Experts of a small language model: a sigmoid router, 9914 steps.
Below are experts of layer 2 (counted from 0) of a mixture-of-experts language model. Rows are named router (the router's row for the expert), up (a neuron's input weights, with its number), down (a neuron's output weights, with its number) and show model dimensions 0-191. Each number is 128 + 24 x the weight over its row's rms, rounded and kept within 0 to 255. Numbers have three digits each.
After each expert's rows: "mostly gets" lists some tokens that are sent to it at least half of the time. This comes from a sample of Wikipedia text that the model never trained on.

# expert 13
router:128146113099169144164146154142169152124136100108171104123135139184102104141140107113164075122149106086129110107146109166120133102111127130107132120138112106114145132086090113127103147130130160109103085098161097119154113125139091156144154148159147116115066140094135139116095133102151173123105122097171128151157149123132103149168145111166119148109129129163141113107093148119172138167113130125110126109142108185104112102140106161125141120125118153098148112143191115108129099130112171105132168146142107125118078123122170135157139122123162151143132076113136122166131159135125105110
up7:106145132151157085113133139118132184076176126066132120102124137115149106146118142117112112126190093079168116110180129152164118150117112123093127122105154126193086133124086153096094093133162139122102091114104163179136135126142156121150126123140159081105133131167134101130146108098136111171143143136138102118113166134150107108133159096143132088144162129126156101129142137147118124107127149087137150107148159108134131167112109156114136141127108145115109154127106133079121108109081126139068105148165138104099125138120145106120114116106125128144152098140120131137136168147111128128
down7:117125166176126117114068121107146109116124154122144174150146122122146127154122131125096101141138107118152167161150141121095076111161101106151138117105145148159101180126100125144122126102110109112115172114154108218080116140127145131099110141099129117106117137179123136122132108139144119191113115126131155114122122094102171148125119123146144157139094073097157140152145099150109194106119140122109150149155141143108123136101117138133129139141147097113140093123129117128155110114137122160145112114162132152136116132156114126181095146107127129145139124155156122117069086176127106151
mostly gets: " 0", " kg", "%", " MF", " (0)", " FW"

# expert 26
router:124147161100144134146169152165131161113125131133144145133130116122136125156154114115096170123145117089145095090074162124107130125136126148105159144098124109108129128065120159147093153162107195146145060184127102115135121118077132106134138147180133067145108143146145099137069113168138119151104088114128152161103172107104127107178172113128125090105111111141122101098126114138178127126118138112099132110131107136139134125136129145138139123153154141127137119122126169122111164115136172125113146101147136161114114115114137151141114131141155123097150130109115156165159173121138128147
up75:158116119139137142143146162120136131152133142083105119097090113133087105100121068112144109108128132121075098110137119117118118119166110152096145075136154181113077155125113093136119107173137114143122125128102111124123132098118131129127131125149124082137115135149112097107116139131137076112174143117085136112148124137207174129160134131133136145152141168153145160127146128120163160122130121118115122128132139071152085118138153127128101107118078105103091137128129113124132083132118129124114115100172126099129128130052152138100093129155170152161131147144098115134101163163109110137
down75:117144127140133161137099126081090108157111145143106098151110102129120116114118126102153144173145141113108142131122142118123139095120097126163119155117140135145132140096096132137160111155128122167142112112153092102097156138132142147134171111156100133152139104139084148084113086136143131131123150102143112123179185090090154121097149164128165137149161151060123116162115117120124107158140114179144127149147144172159169146164147145119136132135131084123136125124115139152130105142123165108103130120152112107119154161142133139145108118159156149109101108176094143151082158207119097108
mostly gets: "---|---|---|---|", " members", " general", " company", " General", "|---|---|"

# expert 24
router:125127126119089147110150150111140156127090120095093127061167108100162146139148123102158146145135122079139131063172147130118118128152143167123121136121174140147126110098148122166132103127122122142150055125110090126151125147118119162155099104135125084145108122131086100102127119098117111142117119171118121137126105149125119174150194125150148107107095142104169120130141168116149163107146147121113141127116159128157112124146144157115095131121137133154134097140111082129137127117146147183128144173142144124093118166146107121111112132169148144129161084090128141144169174118144151139
up24:088141106130115153140164112136159105118161120091119147127139108144115083145136151104126108149119092092112122128084141146092145130109140083104159148150158146156151099138130073099075153164114164140133096123142111152152114116135100177169144138124108138170127143094103154190052107125136149130133094148115139173169106144135114136158089130126155142132140135105125110111118169106103133119127116089136133060143167120095103127120095149126116105105103126118168130173140131102144112092123136130097152131131187133126120121118125137128111123107159110163117145116134129143133123144087130099
down24:139170176094125138133067113105141136078107163118180138151116140160126121125142169124103127138136138123129175132159114118113148136155116093114082126147144095160148102158136146108140132150154123186143131118153117105193133092165107175134133098136144094141162087092100132117109153116109134110178132165127145083126124109132146130116132115112153113114119095094140151185140109128135143091130124139114112116117123105141128144128093138113139132094134121126133162130088118125141135172160147146085202132119131168112130138134170119113157132127147135128130125130055134133099136108150131116
mostly gets: " and", " or", " been", " (", " but", " ="

# expert 7
router:101137111117125147118125129156150166119084087130131134100140133122134163157148085123140118136161133108173140095163131160107143140129135161131124163124112112154105106097114128127082087107159122129098104125131102113106118123116124141138152109164114109127092126139119095086088086140159103105148151110132142105106136121123133145128162092110110104126123133117143137117169189081162181124074154120142186131105126105105086165135115160113138155112138170111106108125167105143111166119149166168103129156110109092106116141134104076165114130173169139141138123114133116099144162149101146110
up39:089148125146106158171150135161136118147141108071164165099121128144145130125128131144141074116121151139108070133165092122122127143125103151138096147102122150108147050096156139120131107140118121162113120145145163112120175146067133145163118094126148073140102097147152126104137108126138076123169142138118138123091116174116115103112116128145086178156112094131164081112141106149117161125138137086107134147125113137137125133100158126156126114129122101125129124151138139149123157095156162134130126137170092117128106100160134126108099137119140092134143099109106107116105167145111080136
down39:121092126138122100155158066108123139132101132149137093122138145087081103138129116144098128120155150088117072193128116117140121127139141121135103089148130129140085173109104137164084128108131119140156121092123128128142100140139119134105128173133128145113153157134135128094157116174123128133107130137134077149111114148181133096131164159099132116114173106086108137138119169131120108128133151165122180134126132132116116117137128133133148105099143143175191152150096136178083155117132143129161157117109161113132142123142116189165156121145123090139121144161129113131145097149104085131
mostly gets: "\n", " is", " up", " are", " while", " Date"

# expert 5
router:115124113134150186146132132117179138072114136155107161138156141126124146120121097105108161142159083090119141116125120124140107138147124162144139128150102116142095105124103091118112106137110134128155114120132108129100099141100146139157105112172144118119087133155096114094092162122111136125145096132136125126082105126103191127147139097146175148127099143110134111119161078122161147126102098099056149151118142130139131136132123148174132177134166105085152094151148128106088147161118177153120117145137118103110103123156106137175106123148127140142132140089072115115151172117104117120
up4:084109157123152155160174141172129121135144100105083120121098131131139171137123124094139095166114104098110130121147124165185138148107119104181159120111081132147108130097108106158162135097172128076126125117117115121153107120132139143176083082175085093128113117158133089136102139151109152151130141141145121096059159110160116143110130118127148156129113145137101092086126136123119117165169125156123101168102083148121149132157077108125120134102163113143107121110170162129125163126130109125129105143155095130114117128135115108124137115136151137142090146119159124134093124142138137130
down4:092108139125171091112141067139142071115103079142114151171134126125131179068143149155137119127117143140131118121128160145149121085122130148158144138149149136122136066120168166134115142101148122119136150125088105116119111125147159162104094122135131118119158144175114093163159098101096107136128095144132117162096148131052126086144131138113092114099173131098118133104129139116125165120123137127125142133102206135147137092158146139160099140142163115149111112135117132110163181133149107134142135148137127106129146127157118114124138147150128155129140132130092110133094165134168128141
mostly gets: "|", " they", " he", " she", " They", " However"

# expert 1
router:115137119126140185127127122139168164089105121132140148112123137118133161148157089106131117137152115108186129111142141158126122117112152133114126133173119109134113078125125089118093095137119131098154116132132121125114118123091145138143154115200139115148097119141107103097102116109139160134131138141136158102126124128133135100169136077152127092120122152099184125146170130146162148137077087099102190151138111127133094147139088145150188175155136118139138102132119118135082142117120191135126124143128149122096104127133081112175106125118135148134130141102135158134131188122110163092
up6:124144113152119137128099106093152176157109124145097179118126121141121126152147107132128148089112145126128110090100096137180114137150148134130155122122073156089103128110126149104133156172152127108116095142128127156140101144112158137139144127141135112122096106136142142106114123202128062188150133153140139140111110097110125164134114089122087102136098140099108156126134175166142161122122177145129137124125129114142193127126107115110127121104172147111123074146133138135107153107158157150114122078142134163119139136115114095161129117112109149144116132104131098114136126095199104160
down6:105135158140146133141108214140108101113123091122131122121112105140128197095119133159155105125107167118112116147128123130117118117105156144103116152092137130130172122122151138109127128142123138120095123153130167134141128097149139196077122118128105191113162099159131110122098138112173119141090115128129136180151160106101107130110107161140100144099123152118093132144147140154107153142125127164095135131165107113103141158138118157108149099066126118158141097171100110140134166117103141108134117145140151135103137083154077102129157098108144156173133152151131149126115111100142146150
mostly gets: "|", "\n", ").", ".\"", "\".", "."

# expert 20
router:128146123125136185114144171110160171134118103112121150137159150164184160124163102108135150131146149148162143080165140147153124179122137153124159115125145078120168097109148099122123112126121140135113109123127112108127119118098071126184111111145142120113086129080127139083096139123169119097119141152158129136125122115152127106148171140121096132093130118160124137131137127120147134175132116065117123150125144104105139122122150161126146148114148111117141133107178110122095125138135142090155147132167100132136117127156180102148134129125121137097161108108146133171196181137105136095
up6:082082138122167159141126116145116149076159100157109167146123175125105151170133106074143116145124126131132148148131160141111133165127097101128084095101114129082094132098112089120116132134132100104076128137075084103133134156158113100158156113142167112119122149129094104115127118141136157136136151136146121078134096162092103125172106134102114124161170117102144139137133150185126136143145089132118119127140145108162100121104171125109143124158112147111104126134161172133125116114112121124107128142148112099130117154160048101136132129148113143155108158126145135122134141143172139109
down6:059134156097119148154121120108133145110115175124153124156142130066089165181155143094148095136149092165130112145104120152103140094082114120096093102101115108129129127134148129130135145161163121118104142175123128147106162134167114148129080129107141122097117112163119144122167085109096141162161101113125146139113139150110112105111128102134136147163142123162147089150142166146147120097174107101136148091140178086100129110084157128143116123141139144117152092146121118173128107116130145101109124105136172151129159138150120094144159097145121104141105156115125122118114139159121088118
mostly gets: " September", " January", " October", " December", " March", " July"

# expert 27
router:113163167127132147152154150158137128105095114120123138120158126145160156166122141116117176121117155082150144071117127164142130135149124112140141095100115151150113120113129118149149148139146150077152076111131106121154117141162132110166130103167151044140102139133138086127102118141116166066151112103120159114107156133120132103149140103155106113112130124155121102135149131113178144162126152068120105107179141139116145098108082143173129112102119133145105123111168150107107143136190154127091116100167111113129104084118145114122119118136105129139132108114165111133109146108149136149
up18:129183116147125147150151152124106177104151055121117088094134160096147129127094108088127159106161095109123124121107096137104109109118152113142081106113133179118101088107132087155084130152099117102147153095124099146106112147104110157178133159152094122166102124141119109137183111131107196088094101103111132151133165156144125102123130129104126139127142167128145130082124132131124105099156127097149142089127130143137153143136117127128077113135102154144101122130146123134138169138155113135122135120160119099140137085135152148135132099165181122133144105106131142120139100152118125129
down18:160112063128088149142119149114095095149110096122111134130144126154116163171128137163092105118152130080157149082129107166158145123103147140149138091155111136121136143114122147116133119126142078106164125081115106106182116176118147135155147114139171083106140141073127119128136121154132105156121147119115150081130184141107174138126140111118117144116164138137134103160144107151096102083110141122146093128104136141105131108119115148129153098123074128122102132133159121123162130122189123143116122127145127114115159119137127128109098140113113165128106059134116147181130119118136087101
mostly gets: " Total", " Preced", "Personal", " Succeed", "American", " Born"

# expert 28
router:135133133110132176154183132106159142097125050105140116145146164131159143140100135105153128132118118117150129096117118124129107158118118153126173129152127100138168090090146106133108118146142168104138129100123125148145103125075078114144129145118136084145082085106104136099091133118136129101123130148099116111115133129129120135131146114117130128087139136146102147148138128142161164160112161092112147121095109114083137102108100181146120130117143154130133149126182133089103136122104147132105128101156133141139104123110127104155116139153089194074163107097113120164172163136112113078
up17:098149119151170180137136117084117125141141125128129153139114126133107100148118128107113136147151164114158113157141134146143087129120097144125128156154151106143167133110110145122164125160100169192159121099141137123131106169123111169128109148127130128133112134108130134168102098127126149159093149114200114148139126105081126091160112087119122177097106152099116143115120140137133116097113158144136161115123128160113157090164138148143114126117140110087090131123161118125085096116100112164106151085127121124161098139157080110132073139167151140111161098081123143154140128122106137076
down17:144114147109149145168150087116115071088124069164128103125134141097120071157107130146092157136147151126145116144146135130177109157101106115150142092130133120124149152164148137148142168132106118100117091115117117103114105125123097126127117161128138156165118162140113152039111143119138154150096117114159094093142125113101105119119122142064107115140102141147135145102135140156147117145112165142138113153106112150078124103097147132128126117150101118104093158142153156115118102133088106104092117114141104155139168190148114102127116137115109162099117134162124129166137143114155133101
mostly gets: " 2019", " 2013", " 2005", " 2004", " 2010", " 2006"

# expert 9
router:115152122077160130150138167152133172134111123128137128089133119142145156142125154097139141139154141099156089091110143118158098131144120148123153153141118102122115081106149160144108156182113206083124068149111109121137132143128120134135134122190132109151088129092152113156060108138109140156107095078128168165114149150145107156160153143133114117118099107160138139098133163132164128151104134096093136093160126120104124120141114128118130109137118127162163115101149134110107138125158155128128136117148174157136107079110129101149099141101093121114111088141141129136156138130149100125
up2:102165136096130092127120160161128149150123132158135137102141086135129173115127140072094111162120095152109118146143114130118151124111167141122113079137139126107123117131143138145118117170070118103112115078113076094147166148181130113128127139145105104135122115106156139141128097105123127076127076116139117130118141161125104191139152121089165140135136135128110093118132134156138117112143157091124115100133121153082122082134130126120062132066121081134086146158151137100132111194108109134157125115153127118115130121131139125115128137123140120145159133146145085132131119153081090133
down2:107146115094145108131158155111089092128109127111127152082122096195132122093136157142127122141129171142125125212151090145127113162096100079132142089118124134124147143111079134148101106155146177124119130091121070073162118153146158132117122140129165137126154142157112118168107117123117156156089126131083134115123131175126130108114102141139103109113109106123143161120134188134133075132114145112127124140153093165114165115142121132100116138133106145109112133113125156120155113130107155157122133107106131141115169165085117099120156147122164132107106157158141138166118114138149118146
mostly gets: " film", " album", "ation", " company", " School", " music"

# expert 8
router:107131084121115164129154118117133162101144109128115139114116161143115145130165121123145144118164122082080126081171110100124141116142154154154135123155157169139121120101137116132104116112137144159096094119120101113126105152125107116171159116127120111128117103147056117090103127165126121124093127148112185114094105146134120161135188119166124143143097119107157131130176171107154158136098146111089145142093142090130118115131136152139148176115164132157159095110156110098108142151132200164136143143124145138137097107152145154136094129153118156113141125108117132150172161089127133116
up3:132115132132169100109191127140123158113145107119144164130150094138120116146134079137124117134128130085108076131114159128112103152122130130113127090102137139175132119122068127108093120161114106111104103122104100114119126141149112161134133131123086124112119149127118164089103190123128148109129137150105139156121120145130131095148155129183135115136119178112146136123128110149149099107130164147077098076121116125108091147143148120108080162118145126126155130146120154118157125112179147151121175144106172091117129087110095115135088111161118130117130157116099167195084140104101129126
down3:151132080151096119129149142149101117147164098152127174157162144148145153137110093136107122112106118159141108128123140143123144145143119117112132133153155131137183094152196150129141092095168067100129131130134139114115141149152133158134144115082190133067137161151124166121143148070093106114126133146154138124130120154112124159157163119098107137122163108115149130128131125129116114131118104144139128124089153104135106125160133116123137111111139124120147086191075114152109118130153119113115123150083112124129138131104056149117150159135123133146118156124127177144092106089164159146
mostly gets: " was", " which", " also", " who", " been", " they"

# expert 30
router:124176158129115168141132135163166153127128132146117151113138146135160127131132126107176075095143099141131130083115132139125138105134131169119153135112139098169132096082097115130106132141124116105136051169140160117122117109082123145182113095188152093126091099138133106120091092158141140106136146141159145136114143083123119129162112124130118123121093159159160098137124150145172132151131131089107141125158130109108158137122087175118140158149157154157144110130146159085084130130130141115164168121148145150112137125117131100156140092148157099092106134103118136155165139131136153133
up4:102125153100102145150202116144097099098122100102100135114099099148122118125146125158101158077120144080120138130147136129133108109096094148143128155123112113109144069132109127110075103103143141168051113163093111133184146133114131119130109100139079082158097149115123140137141138167143144117163131146147120107114112120091140140123130128161120116169155105096145087148105174131122115104130123134107137116107131096103139120103114124127155141129150133146097107153127123117163143110102168136126129117160171133101122096116119181134116131143154112124112163086158083139143115123099160112
down4:134128146118156130150096112137123112119138147111106110146137116161168059157128117135142170131132138062130133162110097100155109143170115165133083118119120124072164108171137128143147146115136130145109143100129156157109137098130133129110163083129128133167141105136121160081160074164145172093113134168105133161126125143188128082123119097132123138147119093157128106110115130106113126136095129145114150141111106131120157117115099114119089120100125114160099146111068151120145141166118136118079136172098160167110140123133127141111126137142148141155189116127121150106164142113117152122
mostly gets: " 0;", " %", ");", " MPC", " footballer", " father"

# expert 14
router:137163149110118124125135151148136149096103084097093113131166127165131130152131124124140156100158139108125101058171157152103128139101094132110144119136174127133141116110109074112131164115131135135125095124118127131121149117114106103153102140109168102128097168167115075085104142120131121106148133129146152134105125131113144133154184096118135146091122144119154105126134131166157185116108126098130127141131128161115138114115121163117104131134116204108129129105171135100093114147129167139089165142174123064123140142155131114152114144159108137100089121082111113126161171138108127144
up3:138192144132119095125105107108135130136137149164060100127150128143123090118129112150142151131132168137140159143117153095139120133141188118144137104131101145129102135126100130086133127150121140106133120167158135131152159159126112175098094156121152145142124092109162121109135109133110132137098145102101125165094102149118124116142160103147140119121125164128125179112148102126136179104085095113138068145123147115102159139123120139133122082133183113150116115138140178114154152097098160130118139119118159142089127135146178128119069142132158146131070133094122101161129151159158099106
down3:110141135152118154130089132102131137131160141172133143073126155093163101131114128111106144108153150124114200097134137153110123165150108105093147128140119104113107147152094126112190125105174134084139130123193149155148104103102156125138156093171136070084093116114088139142124138142136108169122101095173107162126125138141156136114116127161156175152137135112112124170137132138140185106134146104143163183140135116086148118124117145140138168147119115135100124151156114125159152110120126145107141131139098126167112116133166112143161143105099115118134100112138136157140141134113109121
mostly gets: " \"", "=", "(", " Location", " Preced", "On"

# expert 22
router:154126106121116127125173170126178173139119094124128106098131157152140135137131141102124130152140139115162142102101161135174139166179128131139120125127147116143147135127102100114143116118112122136128095087133148110169105118116106112159141081121122105144094178108152097121141119138117129169084164140142126149098117156126156093154145122113073142099133133134134146155150103117175190122147124105120142097105140120122129141126087139090159156126126142095089091126197161156107144151119158120117114108173121122152096132185122115151115148127163130113112107121131087143155145146075114170
up73:136137098109136163071115102148122149145111095120188123087128131110111123106107130130122094163112168107133128140105137116136144131156111099108127125114116163106140121113089132128106153100076154154146145146123139091169139135117132114123131080132119089129131129096130105129120107104076159094137124150099148185165145098187134119184104088142101149088133093151164126128126114095138126154109122103163135102172135134112104146118125116137106149106132073147152080136138161093129168125144134168105156125158142139092117108121152154124130119135155149087139151125170158121100150131093150146
down73:168165093113155154139105167101142211125127131108097133117114159116144119175138131110149116129127167128144133137135105106131159148152101077100135113108152164136108096143126100116128100106105120151127147146173160175156152136132102129090114095157128134115105160103133123148155138151125115149186166129141116102160151135116156149156117106097107145142132107119107146111142116101074113135162150095161168097172134136172133133133121128114117085140085123125082096131154098111132128135110096103114130131143140159141155144129154136120164127166135128100122148107080136149109135096191134132
mostly gets: " 6", " 8", " 18", " 9", " 12", " 7"

# expert 18
router:176154100124081160109178174185113156105130111148141146060162102133102149122131098113161108113138102090121118079126137148144099137141138149128131125117171121125143128102130096121142121146143199111137092109126103099168177156121088085160139097149102125156067160084125129112113144111176096123140105142106157104152105154155143128138147119143143115113095122147142151115167141101136167143138081118101112120109136142125106096151135136123100112124120158116128115147149090106117101144152111155137122146154125106115098127137151132146112135106135135144143112112096142144161127138117154086
up6:155089139106083162117148130120137143141161140093140109115128122100103191147135140086145126146126185145102134122106099099154149110132108137119143131149147107150157135145120120164135153147102151139127119101109145138156090126138116121169101081106129142181116133135098163118163113168124131138133144126078183165147114093111142167165104133122153080105138140089097121110104146128160192107139145154111141157123157107110135138165126150105071129135130148104137117133153088135160152116114118132185089102108128129114103091123137129125142120140114134158168115102129172101152112091122115134
down6:144150079155134166128129083129135097136131186090163161148120127178162111148143132176167105136144089069161140160149150108113146112133132159114108145103162114134023134138138101107132128144172095140120141117143130127173176132148132163143154111097116139103150114120135125168125126115112141156119154113121143128091111124088146120143127158116157145127123091070137172144111131120152111141117106098139134169131122116126131115126115127119132117090121109126149107144104107109108143177145145127118139134143132135137089123162136118087127093151127173152142133145137149133125167124083106149
mostly gets: " &", " vs", " To", " On", " to", " del"

# expert 23
router:131147101136170165121145136132144123086136121068110164113122116193109145142104110104120127141150135061133132120161140168077151166115129157137133136119125135109165085070100118081113108138162146145110096123150139120135112129103134124149127104157106123162099125157114140129107103113152169134097148135128151122149125103131145110146105147144118122141148124140155115131129146151153144128156084098113124113145130091136085117140124141105160157141134167086137093142147153120104120103158142169166129181142163084159122112139141122176108124108139150102159132087173125098129156144133145071
up3:095131147130135112136130129202165163081109128119150145131148168159160135134136090134164148135114181065122131121141116120121129138122093094116104144165133135095088128111104067123139165138135122147133113131145138114161121189086105112169153122149130112137128125136109110126127065106171134128112072122122156134116122143136147110131159103110155147147131107131137121125172135137159176166118148164158132088117125113150131144137112163107121166129123138124153104146144131088125171109149103084121140168144108117112139103099136134152129104188131131127133141115150134122156188128139120157
down3:120106153108140124150147146152120092148134107112134115113131131112108132106085112109158127125123155152103138203101109133127109146190074126125111157156093133090126090120176130130153127135142107122141120153143131132136135120129108142148134120094128109112156097084098182124138135094135112176157131153190088143117126146124125136137095092118106100162163174133114136131121077126107162116115128130169127095120149162098106104117160118122117122103108167148114082167127132144127133139134116130152110099128144149130137132150135116048088143143096123147060113150114119131137181131125129118
mostly gets: ".", "c", ").", "v", " 3.", "ch"

# expert 0
router:127135126098142112159107162147134125131114106086117126074089132120138150169136150114129112108160152088120114086140128139129096147106149175126142126149130081122153108088079145130157139174128131117124137156101138128129147107115137148184132093159108137174058104127144154121153152141153145119143131114096134120163119142099171138129116105152148130138134148122106160105129110116175159118158115131122117122109136104138123131166129141108091135091115110138141117114194092142102141141093127139157091123147150168145064106138177107153107126148114130142110171112124110069166141149115106109
up2:132132129088128109087135138101131102125129127138134153106167108207109111169148141125088122159131125118170129168113127148111086159172117127133117129077112115098152145117132117139172097089121124157079100167142094120147159135126120115123144156096134131151112150159104113130126131143125113153116121138101114099103165141184111081108133133099145101136137104129171144159162094123160116140153114121127151107130160119151086133133093131095146084112118140140123150107135116096127152091155121144129128115135098124135060167124168153156105086119128130106115128162156126158130119098082148089
down2:114120089123130098118133105153137169135105152165154109136143084149105094120127129110132121139179119144137099109137121123115122123105137114136119138142094115101118121181142116113108139102096115105135111093124092129100126151125133105111137142135133112126109123125131075141124105099106131120088143158134119130131070111161108175137134114138133135130159126170112132127090096169092119142124149130122105155122117126091157124142096100112128112146126140123158165150104148120169052113118195112139114121135164114116114112158173119159149147091126186177132066142102177172101122124071155138
mostly gets: " K", " H", " Bo", " El", " F", " Bar"

# expert 17
router:136139113136078145104131206132138133116132121142130129097118121126130103151109102079095151135172126104144127097097133156088082106137129159136137135137160107137187113117113108152122148102144146120155067098139117108111105092107107132173094154139154105150071088142096087095120168086127116117123138116123167119103125102123125113150130113121145139130133144152122091135168100143172097141104145117140105151140134119153109128138140146154164154152117123134154105151157137112126147116103134159105116147155147116152074111113126157176090124114144127100167175111111160114167153123139129090
up2:117145121112098162101154158123159145118135111130112117146098141118084138125085149118128082130167121130109140135153108147105122143101148118103149129144132099153082125105096159105088144121108160086150119117152146127138180113111112083137130123141120115116115120101103124101127121133183131118136115120102124093117143132151120123115125135100119104046125146084151130092131146094135130165112109124111101127160111115086101139133113102119144160127138152134149124107094120109137118117157121136135140102140121106112050140115114104174128092091066154112150118122148167098188206134109121128
down2:096116124142123139105123160123146119113137188146121123094121137079095112163144115149094115140162145115136162175095103135118104162117161075102107112148111109148145145157137110097131125110115129105164104135161108111077094118157140118117169124126140145126155129139121114122136155136148118084098130120114154129145136139162147128155141162162137124144089168101112109145119131155143118136128182136113088148136096171120111129154096098162151162144162074141133140117068115128135121113104105099154143118099103161135142128094086138117144082125183102118104132101108154120142175098155158113
mostly gets: " John", "|", " George", "=", " Robert", " William"

# expert 16
router:132122111102145155144159143140158152099119113066139149074140147147116157101116104153162136128191113077149113129109130118127160153108144152120095130134151098130110096091139102075132129150111120115135088081138122116148108122122122156164115121135148102144068093112111120111100103157097158137095142105128139139114102132127106155143128134136142136101122160181158165112099151171146117149125169119096162114158119080127139135129098144108127194101090106108155102120161150095114168120133171136134126141127145124138102143123112091166099114141118139167130121102150110143169136134100113127
up2:128139110110107147148137070164139127133078102130099141134138187138132134104146126138168103124134133083134117121097095142119136126107136200130110113113144111091146115122136126134130095130110109129114123199141099116154116124097095144145123095107113131122100108101080131124141143169145114097128127112141164155129101113143108163156124151104149130121101095108113117107098129128137123127139098134134139100172153151104146108126138164114147146122131111098135053174119135144099166126136154107123164089159104152081153125114175108164138070176145121126124114096103115153119153128075123138
down2:130153123146118175131176153135106127116100110124111092116139155115155148099105118144150152139156114110132064141093115117133109118147158171120129146137164114105111146130212154141133111139129022102153126169156087136117148110139123157135115133108116125157126125100140163149154116097144123143122141136125130147155147105121222158147139129107152122140089105125118127094127111128077139125131131126163112046138142122139135131106139131129136149130159118140137097131065139116134137136116107151133122138141107134099139111096152132119099144120134118134099143147124119151141148116086137164
mostly gets: ").", ")", "\".", ".\"", "}", " million"

# expert 31
router:122144167123118137127088158147154162132125115096100125135118157110120141144125139124162142132151120085135168095128157121100082122156125139121153136165083098153160103096135071161116145146120163103180098143146124115131107105106095150162136126151117105163073112117108139117117151122123134117145155152098130101129131105117119091158141118178154135147137117166083127135154086145158163139126127129115132110164140122131134157103094156165105193113139165130177120115160169137103155124067123134122114141134115143130132106125166116137110118134109126108132178132101172093177151118106127110
up3:196136076115132117170141193140153138132150110114160142111135131091126145174109105114123106153102147160144144091193116132125125126148126119135128137144113135129146142126116141128141155129146137146127144064139093132125137132177117069148097132142167128137124145114094147091116113115092129165108158136124126115107139115118107182115128147122131164101125166067117111093124109115119103143088152145108113133116081117112147187110173104145168133135070141119104165165145132115132094136124118144106114127135132129137114126100136134112148138103128130167118166126069129154115107179124133129
down3:139128136144137127129162107130127133119129146121135175125167142126169132104127107155145125155144110182100102075119126126125162125132142117128146114104134126131161104114083105110092130076176135132096143106163099145162075160149146148082136177094142139134206132180108160140095138109107087130107160129109165079111143159114125136136147162163102123114102134185131089134149141106128158140109118120102139177159128160140126152113128166125141120120096139140113143119102117137146134154145124117094139188120138149126097131108143156104124135118116134109161150134159095112128140122106137175
mostly gets: " J", "′", " Bo", " X", " Y", " MPC"

# expert 29
router:118120100120108159082147154129152151123110102136127140061151139108135128120141087110141142125168091114124125103158129120127120113164138194136136134119141109134148116082126162176132126134143117111121102128107119100175113116115086118186063105145132095151090094114122111104124153136148097110114106166128145145139159129153101137152146127127143131114103122198127129105110146118176105159137175121126098156151147115122121113146146169148114178146122101139101101138144068099110144130111133151128122134141143134150078149125141138137149101156143137151142131105138164138184156135169164122
up2:158128109123114133120137115146162138123126123148113141094099102130099088080071132086113185109147145133099114121090124117123155122139138134092107095150101121130173093123138112141135165111139135141102108142141169124089109145116145075101108093168146134123108156129148153137129073115134168144107158098128171120116151090112181127156119102129094115133143145081167124115113138137158129150149154116136139166072125108114179118129144173102094135074147131124132133124170143154152104100126138180129111129155119133086099105121153104141122100109130117134120157100150144104141133110090119103
down2:168087102158155109168159142151145107158118152147119128122123164147152105149128130130089084171121155121141152194130134151128067122119115102156112144138111131126157107129112128156155142079128124089136128117168114123103130128112166164136145123137110138174147070110107129113155139138126127113116133127140096113090129112122153151139119181085075134083174130118123156121131139181130109115091155144108158125156132147126135119091150045070144130126130105132172146143133145085146133111115131116168130135138138110158138155127122123086139119127150116151153120118103140125112134141148170122
mostly gets: " won", " 0;", " appointed", " named", " defeated", " |"

# expert 3
router:069130134109104116146172128102144155133096089153122171085117149145147171129148123132135146123132132106112167105174126140108135126117137166125111114137092120105137101073120153157110102164102137131117098133119091110108145149110113111149124131160109084141107108144129083120096128115111135160146135154144168134091134178124105127168178089128144125102088149142112108119162132135138123124139109083093073126172166130152133134149137128137162135169132138160118105134133119129096133143139183184138129140155153122155103097134128160122087153117147142150144143137124129175154165113141181133
up4:129111114097110148127108097130160148124102141122107093098125098133133124119146087162149127113159098124101106152187140139117134112144150172122127130166150162131119148124137138116152148138119187156143092143130078113082153139091048091143112140135134142114133139101110176122175103133158095147119126094170069126100085139142106125113147151127099107119117130130104125121155161154142173131149115160119126158124138097137087153137163150128121115108123101145134118134118137166132102120093137160127121095143147108132115176142097133129114141176185118146168142109170146122104137128156131100
down4:135103140150109176151144147113162126084126096126106139137186121117142102175127103138109138116133166108154099182147153129104101112141136067129155185157165137128145150137177128124145095089072113134093123076132138157090117141153132138106119149131133137154139137108122149100099137143092108136141149128163123127138105094150146076119137109137091073147167150134103114106150140118099129150133154089153173096096107083148124108131115122125153118126136134162122108146079148128164099161143157128139150086131148154124126155135108101129158106157126142158111116144134136106099123120149117111
mostly gets: " including", " found", "ing", " used", " worked", " written"

# expert 21
router:136130136135138099124069166097160105084135131089098120124109115110101106134114130108109110138144148098118159089128141168074122140096116155146124158125113112152148123118114133119110140126122163124143084154105089110117160087107143139188093124136109123171070132115141160122130116135160161138155117127116124112129156119098148115142154105162134150150103142110100114138151058112174164115131106127110120123108159095139150137151116134171097139119146139100145118121195160139080137125098118166126145140157142175139096096113176125142087131116121142149127173130114142083152126129135136119
up3:108156127158116111129110137132141127103135139136125163112170135117118134143120133108102095106168100102125154133162047151149125122097135108148126122136146103156135085100084122146127126111104100121143120113139151148111121108160149101130167093132129122104100162146149118125089105124185084111131137119162089090116144171096134136137154124179143172109122124118120140111147071123133122167095149123116103146149080131152084134108130124143102098136157141094149118096143079150075085152142140146146128125114129089124132115123154153106157093104148121161112130082137159110083154114104096146
down3:126100150134122096116164163177109155122150115178102111145112113111146134160084106182111106093132077119178114124133133148133166117137127107116145154126155117108076158142087160153169144133110170155142122133148117164103135142105140099123150156159107123121153136179152107115073082160131152097120193158151148126150137157105117157132135151133117156158119142151160142158152174123123118139157125152132128129102137088164077131111130117115137127121144107143108135120104096102155111146138157101123112151144105093152168114140112134156122136139142152124139115141138105102150180120148165129
mostly gets: " New", " P", " T", " Al", " G", " S"